{"n_layer": 8, "d_model": 192, "experts_per_token": 2, "normalize_top_k": false, "balance_loss": 0.00217, "router_logit_norm": 1.0, "init_std_router": 0.0386, "lr_router": 0.00193, "norm": "rmsnorm", "beta1": 0.95, "batch_tokens": 131072, "steps": 5565, "dataset": "wikipedia_en"}
Below are experts of layer 2 (counted from 0) of a mixture-of-experts language model. Rows are named router (the router's row for the expert) and show model dimensions 0-191. Each number is 128 + 32 x the weight over its row's rms, rounded and kept within 0 to 255. Numbers have three digits each.
After each expert's rows: "gets" lists some tokens that make up at least twice as much of what it gets as of all text. This comes from a sample of Wikipedia text that the model never trained on. Tokens count by the router's weight.

# expert 8
router:135173100112165116121088081126142161113139090079168112096148134168136160160134167153130027207125132134101113083167164131089124182172145076144105116144129059144138127146092139132126167157135209152178145151114085090158182129169097105104131145151109202057142104149102112140149118103077101119095135098124106105123180079191080120109157166118132120098147167103132108135156121033084055076163145147122175134080189094149095093128142109095117120122170110099132078120105139137170133143152135155116174104180126163080146090094077085152120096139109147111122119136109097084137094117149126129
gets: "188", "184", "192", "183", "193", "182"

# expert 25
router:088142130155065174142128163095174153105118105151122160119138134117069118042127163184133138163136102141101103117126146158152155162153144131120143074147115147177040118150135116122125142215132137133102142121123117087059176078145119121172063144132095116135151104180076151171124153111101147104117192155140147106113102181093122162109183097149123108158097112106137132102194100053139090197186103082137152095138125144154206112114131120124126151072136170123173126197171138138090103133091161143165100134086077191107101106120136063140095130102130114057144155129161108098130151147114151118
gets: "==", "===", " \"", " |", " its", "/"

# expert 24
router:133139100145185172153095088118114176117155174106159118134084103117139150146137156146109119151086069081135140179144102136156124161118111070166163107107072084058186122138131159095089179104151185107177135136119124104164185075238095101072135079138087198064150088160110135144127104132096136165108103162119108141171158150137117113146132162147148105121142153086118142094190117075145051092102116129169177163129155110163117106146150187140145128059122079117157164108123205172160116126149096101124169138155148090117145171147141116161161124132128159138145105161174102140086112150136100148
gets: "\n\n", " Massachusetts", "-", " Wisconsin", " AUT", " Elevation"

# expert 31
router:139140090071181141120088075112143162119132096107092131090130157143102142171126137135120048188133136143106132087171180131091148166175154090145101115161130057132155110153078146148104166174142192146155169157091100094132174137143115111127120160142110167079141118118108126147151093097112099090094137088132126118080167059178089121105179161079116125100108173096138097139155124048088046078172142162112209120085184097153095080127172100093107127152164133112138081142089136125151160132158116172132172113171147157092137057123081074133137118132097168110117125149091114091144082111122139121
gets: "-", "\n\n", "\n", ".\n\n", " I", " |\n"

# expert 22
router:135164085091162126144093082137160134089125105102162129102128137155123152149131146161129023206135136148116130122163165120109138170168143060146102086155092066123145099159063151132099164156138184138163151159101093076153163140140104101112111169142086168073142105124093109149168113119066136121089145106123124104099176077153100099119177161127112104116096161081139101154142132059065050062204131120116163119105181094138096075125157108118133121126178139127112095135097139148166129138168149175130167092178128116083166077098081065142108107148075157110126125142096113087141086102141125133
gets: " =", " means", " imp", " past", "_\\", " World"

# expert 41
router:124143116122100189138136135174107142195133182145122104181117095114092123092143141148132149071105125101114146203122074149163133085057136157157161141081094096116145134126130147073096130097081166080132087073136152135114139095171140129102148118105095154087115107134141135104120152165106137188142091186084112140185108184051137150127086141100175100137178155135130153133108102146115137114016141132179120158175126096131163123150106184125162118078095065120114152150143084165116127121142139093151146147125178073143139155196150149144127108131104066133150102115183122165095222091139106156
gets: ";", "201", "=", " In", "In", " but"

# expert 23
router:139128127154116165176130134161103144112136198139220101157085126123131146127145181115107146112082109092116155227076092166154139108100102099144173146097130105099153134180133207098071150084105170110142105128111163106159173092189084142028164097091098138101144116198162089153122157134116135205110099185118101166157102179078149131139109148105139120107135117109105150179143123088103086070097056115144121162126109116115153120112109160139142095087136097122133150165134190127167116140162136094170150154140133121129102168189134134156137140107135099122163088117176105161085162097154090127
gets: ".\n\n", "\n", "|", " name", " said", " described"

# expert 19
router:153149109088164132131083076102143157075131111084112137110143133167105137180133167141116037191132134144117123091172177144108107166172174086134088097157091100139138122147101158138103184162125200145146164140068097085141179139153122118144172139132106150063138119131103119149155099099104123108101153084138129116113162077156110106100194175097104130082101154082129096115145129057094060065164143189108198117078171085131087090115168104093128121142144150099153083131098150162182166132147119165122172108178171143096154050101097069155127115140112155124112128128097103093142094139128123114
gets: ":", " that", " International", " what", " I", " That"

# expert 57
router:133142110087202102125090081120166152129142104093135137098136151168092146163135162142127036187134136138110124085175165110096134166179165078138087104158147084121123125127096141137110166160149193134155166138096102092150172130144114124129143141155108188082148130128108130130167105088072098106085147087131133118094180059164099120123181156123117133149113188094127087143157138059105063069189152178112208115092188099153099087129179110094103120141169138116128091122099150145161156130129129175109176100185151153096134051105088069135141123144096163112106135131094113101144072135128141150
gets: " Old", "-p", " Time", " clear", " Free", "-P"

# expert 1
router:127164121095180151134070082137131144124142059084126142071103143153089144173160171164109065145119134131121132073147169125117124166154151077149119093166118055130186134161078160136096165140139188178155145130077096052142167121165099123095083132147110165051129133148131127117163091127070127132094136125129114135097154075190117124102173155088139128095118200107123104147134080077095050087182103153143214125113161095169109064124150090104112118143163099109143081135107181102154151136151126170141160114159159130071143087109081101161152123134127154096130122122102102108123074132135131112
gets: "|", "\n", ";\n", " According", ".\n\n", " said"

# expert 27
router:136132064116175216152104123182093165176139101117174121151078125146103181155104161193145090121090091092137142152147127123122136122116105089142141097102082044097187117174129172103088147123142170151155134127135120079160211107194080082065095085117084186094162114194092110127125123129109108097100096140131111140124165124121119098155137152154143090180157152083128151144133103026102070057145090125128109172142146114131133054150126152128129087089162056108120101136127161086157067124139142107116142133172107124128162136125124133141142090138138132160147109165130105129093127085140100133
gets: " the", " for", "^{", "-", "202", " •"

# expert 0
router:163104143169126152126166110114144113106106177144108093169139102083126145134136088096139223131103137158161100139079117141143123095115106160131130211107118109158128126126127143156135136117105130114076085091144162149113160128092150127093178138112125081175153132155150043122070192112156128169131123116119143140135111168144138127071116130137162170115181119186128122112097145232145169167158138152176088159130083134128147169070104183168155112108158115129143095108166138137078038110071157167157136164131067160181143130129159167166120157100132094153123165117119116139122252137138105095
gets: " is", " of", " known", " this", " |\n\n", " a"

# expert 52
router:137154067116180127136096101156105148148137109104195109108121140162112163141145147145126049188101139100133147097185181141098126156140141122145129109148182050126140117138083156128087126134153190146174148155090087101183176097181091107076142141144092153043164112139104103152152121135087113131106113142134123131093194113166127096138150157034115101169120154089111117142110133072077059038195116136139190147119182087187117079143165115105125138137129100115132105131123167119175145140181125147125190103182138100105132100107080099149133098121096125144138117131122089099130086097128100146
gets: " work", " play", " place", " Fl", "-", " research"

# expert 60
router:124151097108194083122087078130157138137130079101111132099129157154120173164098146156112049169146129127109129086187177122105145170183142085129072077157157099141149116140074125148114162158151183119163164169098108085139164161169100112134119143152106182072134115133098134116150111095095104097096140106133125121072191071169091100141165163088121118116124184078136086120146120067103077082173147161106208119101185114156092075120149102101096121129149127120122079119096134160151148131141115184127151091182127164088138080102079066150114088152090154140107116144095112097162066065127134125
gets: ":", " Score", " Released", " Result", ");", " Song"

# expert 40
router:145151128179136127143134162160102135117156114160067118173083142099134122103134117096145145102114127118139153197106084143134071077093102133132186159125131121084153137161147138107124106136109128155108066116187139129129131113181166139086114077112113050102147149143164128095074125154148149159127091160148102149164067215075156137145112141141128120124166097122122185145092118175186126137039097121138053148185123129108211130186075168122142128116117088118099193086172140121107177092080121093154163136098099089153132210172150162141129131154149103106140109151149127189085149154142100093
gets: "–", " S", ";", " J", "aw", "ag"

# expert 3
router:130158097111165147127053077145135141096160090079062126104128144140108153169158170107114053179126108121076141144150131127108162173166137096152110125147171106113173112121077155123097178126139209149159146127094115099172190100161093113086107146139096182058152126133114120140156135118061112100087125129134108128127164105146112124081158152093115126106117167094123110122183126000100036044173143163110186145124161092152131067128140131118098144131164116103138091133101146115163169135147139146131171120158079134074141084135092081154091116142103133156122120133092102108135077131122111148
gets: " provided", " days", "Eastern", " wh", "On", " —;"

# expert 49
router:124131117089158104106090078119165136125126103100152131073155155155118145172134139140117050169152148158108121058177190121089132191185178097125064084181137110164114126115080119157124165167142156130142174155109110108136149142112130130157116160160125163102125129097108134122141098084096114100101146071129128104080169057191101118135169155114096141116103172100142065131133131070113094097182140185100212102079195110136084115127172089096109134155159160128133084138090133147151151145135111183112152101174137148088143039087086068125125109140097172129110120128084126098166074108117151132
gets: " the", " |", ",", " in", " of", "6"

# expert 53
router:125151134159136140162115117128063121134160089136155121166090096137101156105096126146136140085090115077129139188093075121162114117058085146134154136087148061093152117133144172100079128088112156098178086135102136089165141086168100125108184125088094133082144101164136107159141171151065159132098106185096117160163133184065102103130096150112147088157161135096110174165142124058141099099091041076145137195202114137162159111140105185148164104103144077101123157120151123133175084101124132084157109157147158089107093201141146148172151144116129092134164128138181079135072129133139092142
gets: " The", " the", " a", "\n\n", " his", "'s"

# expert 33
router:148169121085177111155078086157136168155117152116145110117103161138090155166090163130112072166096142093100115138162167110143185173162132060128133101106186072113100141151105172135100115121115220124162163165065088103167188121178059092096162129136088151080156115125126116169162089111025105138113133144144131130134139112166125114126152173072121091124087127085121140124146114070071048080133091152108201139102152102147107083149177152117181088145146120076159110139107162174159145136143112133139170123174147169089164099128120091170124139135093138140148114139127095122125087093154106136
gets: " located", ");", " west", " incorporated", " became", " worked"

# expert 43
router:157172067126157084142077064097101144129184100119120133174094134147132174142123127122145112191081096112133137148142128146137188101118131080151172140087093055113169103181121194102119140130104226122155128096110124102134186097170069045086127070127090185080125106135122109157146131140080105150088113168101130151156164125042137130101135180211136119167138149084127176134154122060115050089132127094132155149138165105137163096138142128148134073082168130111152135126122108065159137138093124130149189126161119093118140147172128110150142109146116118140129127159147115114099132175121091146
gets: " F", " I", " they", " And", " her", " you"

# expert 28
router:094132135148080118140193162112092095122118118118110169133127094135117117104097099110127151106113106124134140150135072127154147098084128162127195145148122194087131131100131105143134080091129010150073126100149105127095060186130121122143134120098125115193137128087128203072106106145130172151129122143110095114189110150088196148124083100167108159145097087168115192120121151211227188157097138142074072102098126145131125108129138142133141120149074113130110176078186094098137139130161139052122150131049156094144107166158137160110118153123190129151148120144153130155144126143106130103
gets: "-", "\n", " |\n", " City", "\n\n", " United"

# expert 63
router:135144109105150145170097086101161162092136100101034118072124141143129153174125158122113068209128118114128125122134163125106099147157140075149092138130144029114166125145074182132093167133137213161182151141118103082134183114139080106068123110146096175077140106161107120130140127103101094123087162125137123111128163087146094108115186128083122127145106173075128125125145110051090058086152113139122174120103209109157104074143165122120113120127109105113132062170089170110161123153107110178133149101196164175092156091131095085159139101118103156084124121141110084119121109097148119125
gets: "-", " on", " take", " Length", " Did", " consists"

# expert 62
router:168107117173109164134157166144159088121130110137136104168113150161181119132136122185137151116073110093105138138094102152131121073127095121123152167071131114221143096137255093112099150087120106110137140114145128101081163103142124129123138117104141071181132198106137012127093152170146102148139095172153113128128122123083068118152150142098129152127177137109128122111091118182080124133153117118179075157222070139103149141109077116158154113084100116117117112128161202121116115090079150153132172113119112134111143126133205147138114142124075142148137160137120152160084174137121115138
gets: "-", " ", " |\n", ",", " and", "."

# expert 4
router:151156103094171136132086072126164148127124091096164124095138168154113148167133155131118049177129144136106124081179190120108136164184166096134096075160141080139138128132088146146109157159142185148156161152128096099137182130141100114128132167149112172084129124117110129146151106085092102118092140088139129103095156054176082116127179165078110125101102168088136081125134125054104059078163152167108214124092196100138099091135169100102108128143161147112127081147084150144169139139168110161126168100191131154090139047104078076142126102143084170142117101140090106103153067100131135118
gets: " ", " |\n", " Earth", " Here", ":\n", " ("

# expert 45
router:121130111088157104101090085125163134129136110092132136077159161155118146174133131142113041166159153150099122056175189117090129186194168096128064079172136112169118130120082119166130150164143156133146178156099108113136150146114126129159110165169125164110125121101110139120146096085092107098103143078122129099075173051190110113132172156110096140121110174103138075131134141074109099099179141175099210102087188110149090105120164083095103127168156161130128089132094121142153147146139116181106147096172145140082139043085084066127123115138099170130109124127074124095172073103120151127
gets: " ", " as", "er", "8", " K", "ed"

# expert 30
router:123179109117169194161097088159120190156145145096141108121086105169119172168083156174134069152096122101116136155136149126125169123143084082148128101118170068098152117187109163114080117124145203119170125153094095062160209140226082081082120078136098124085143109123108098164142141092059102140115121163114117108123193133136106098111130163070142095131129159101128128130151093032107065089161109088122174147134183116135125070171135140105089153129111077129120101114111157167159147127157134130155174115126132125101145116114125124179145087143086144111128120163143081134099071101132094142
gets: "0", " on", " other", " made", " due", " of"

# expert 13
router:136083116128078099133150131119105147106118175120101169122152091127130127078082138109114103085118105140108137141095090156136097096041092085122152102148103061121074124092136146137141150133120132171177080133032141112175100150053049143147163123143157142077169082122131056107070131150138092086094074178116131127140097131142142144126176126136108114097155172092119142135165100013195125154134116131133092156118123088118142141158091164114116103183124073078116177040110144125138182154122164173140104108193130137096142146108126130118109125128134199147138121141110116145141180136147132154
gets: " was", " that", " which", " =\n\n", " who", " |\n"

# expert 56
router:153142097144149136152120115154113150145159129143022134167103097136091152161097133171144143137096072089149152204118118166153145085099099100157196130104115073095188142165168185102117125095146192141135111110120152071150184102189080113083102090122114141107164111155141107172185150126054144157116101192099118148159137164047130139133103137077136090159126111110117175144122125102104065128118134087155114180146105134162148088150104173146133113109171078109120108128141147106138095122201154087145174128160171105122168179186137140178121143126110114081134103142170091142099134152172076155
gets: ":", "′", "===", " released", "/", " their"

# expert 37
router:150106170187071153121134146162072144173124136147152160189095119105103130097141163138132152063095115119151165154114102144119099107109126151129147171071122191110141108204152110087133049074132134162147049101161161214114109101132130165115128114093152051155142088106170134139066124169179150131156096143144119145154096185076197146163107108121106122174139104155109152122140097135130168134102105094149127115185091126123183155171088141153160123167139117132129157192157125099111088112123112081146074158128146128120109217152173132145141096149139101112152128110178169147068114161117087111
gets: "%", ":", " at", " R", " September", "at"

# expert 5
router:130139118069166106138084057111155152127122091103122116087143154158108147160154154121124037189124124136121132091183183133100132167161156095135086087161127113148143116106079151135110164153141188146167156132085090067132159114132106099104100141147115190068132104118109126126155117108118116136103137098133134100099159069154088122138193159126128121129109153083136077111127109040103053087205130170119220123083200096111097103137163088088115126161163148107136093128098136157163130135152138172133153105195127155090151051105073074140127105132088129105122108145084110083149093140135140113
gets: "==", " Team", " sp", " f", " Clay", " black"

# expert 10
router:162159129090185037121073073110128153099137092083128096084112146148116148167146156130119057180125123111134139115175174113102157170155144067130103117135113037125146121106116179127098166141149189117132132130110091083121172138159060101114092120158091203071146125114129125151148092105103093130098108129124107115099166093188115120114166165125130111145100149090122119149144109050110042082187117167120179134081180104131109084121164121111118114146150128102130078166110154114165156132129129177117192104198155107075145093115100078151141090140097156118125130119112089088142082081133127117
gets: " Syl", " play", " spoke", " happ", "atas", " speak"

# expert 46
router:121134114092158106103087079125166138133134099096145132074158156155119149170130138138113045172153148154103119064178186116090129188191175096135064084177133108164113123117082119160121156168146157129147171160102109108134155141112126124158118160165126160103126124100104136128145099082098109103101148073124131108080174053192101118132170155107097137122109172098140068136134135069111093092173140186101213104086190110142089115128171087097101133160157161125129090140087132143153152142135111181109147101175138138083142043085082062127126110135096169133106124132084123096167074108117150125
gets: " |", "9", " a", "1", " (", "l"

# expert 12
router:118129117082153103101100089131155132129132119083129136073150161168126139169138124130125042150165155146100117055172199120089131190185172096137071082170134106184115129122080120164119128167141160150147181155106109120144147148105134119172100172169127161116130128097124136131138092091102117085106138072125121095082165050191106123126174152109093143115105168123137079137127136070106106092175144186100202106084181109151097103117157081096100133174163169127130086130089115146145163149144121177103153094172149131081138051095082074126124126136099158119104130122069141101178067110116151119
gets: " and", " to", " (", " in", "2", "4"

# expert 50
router:130149089080171084125083076135165133116143119089191117094136167163088137154139148131130049173147119148128130076175177131093117168183151098138083097160151064132104126144089152144076170155140199151163168149111088085118168126130107121128148141133108186086149107132127115134171105091091106095120138117136121120114187066172104115129159167106116129130115161092124092151131133071086061090168157181117222129098201093109097081123166099094107114125166135112117077169085110127170151151115122180130173114175143153089134055119072073136103120133087150117121106141091103112147088129128135147
gets: " until", " built", " father", " replaced", " British", "-N"

# expert 11
router:133169112112182152144066098111145117158156110109186159130116151161124184145141162138135017167134129118125110133151125136096104142184131055154111080120139093121135121195120158128081170145157199117160155150106135093162193104163075117128097139154109132069150111133094118152141101091075118096091154124130110145097171087146086093128153171067142105155131176091109131158153125048102055077161131143135205146114200093151064076145118136122082137118115062112104093131107149126181125135149144139116163106178134085101179104112097081153116096132105161139126114132097089120123094099131107152
gets: " had", " have", " has", " War", " until", " re"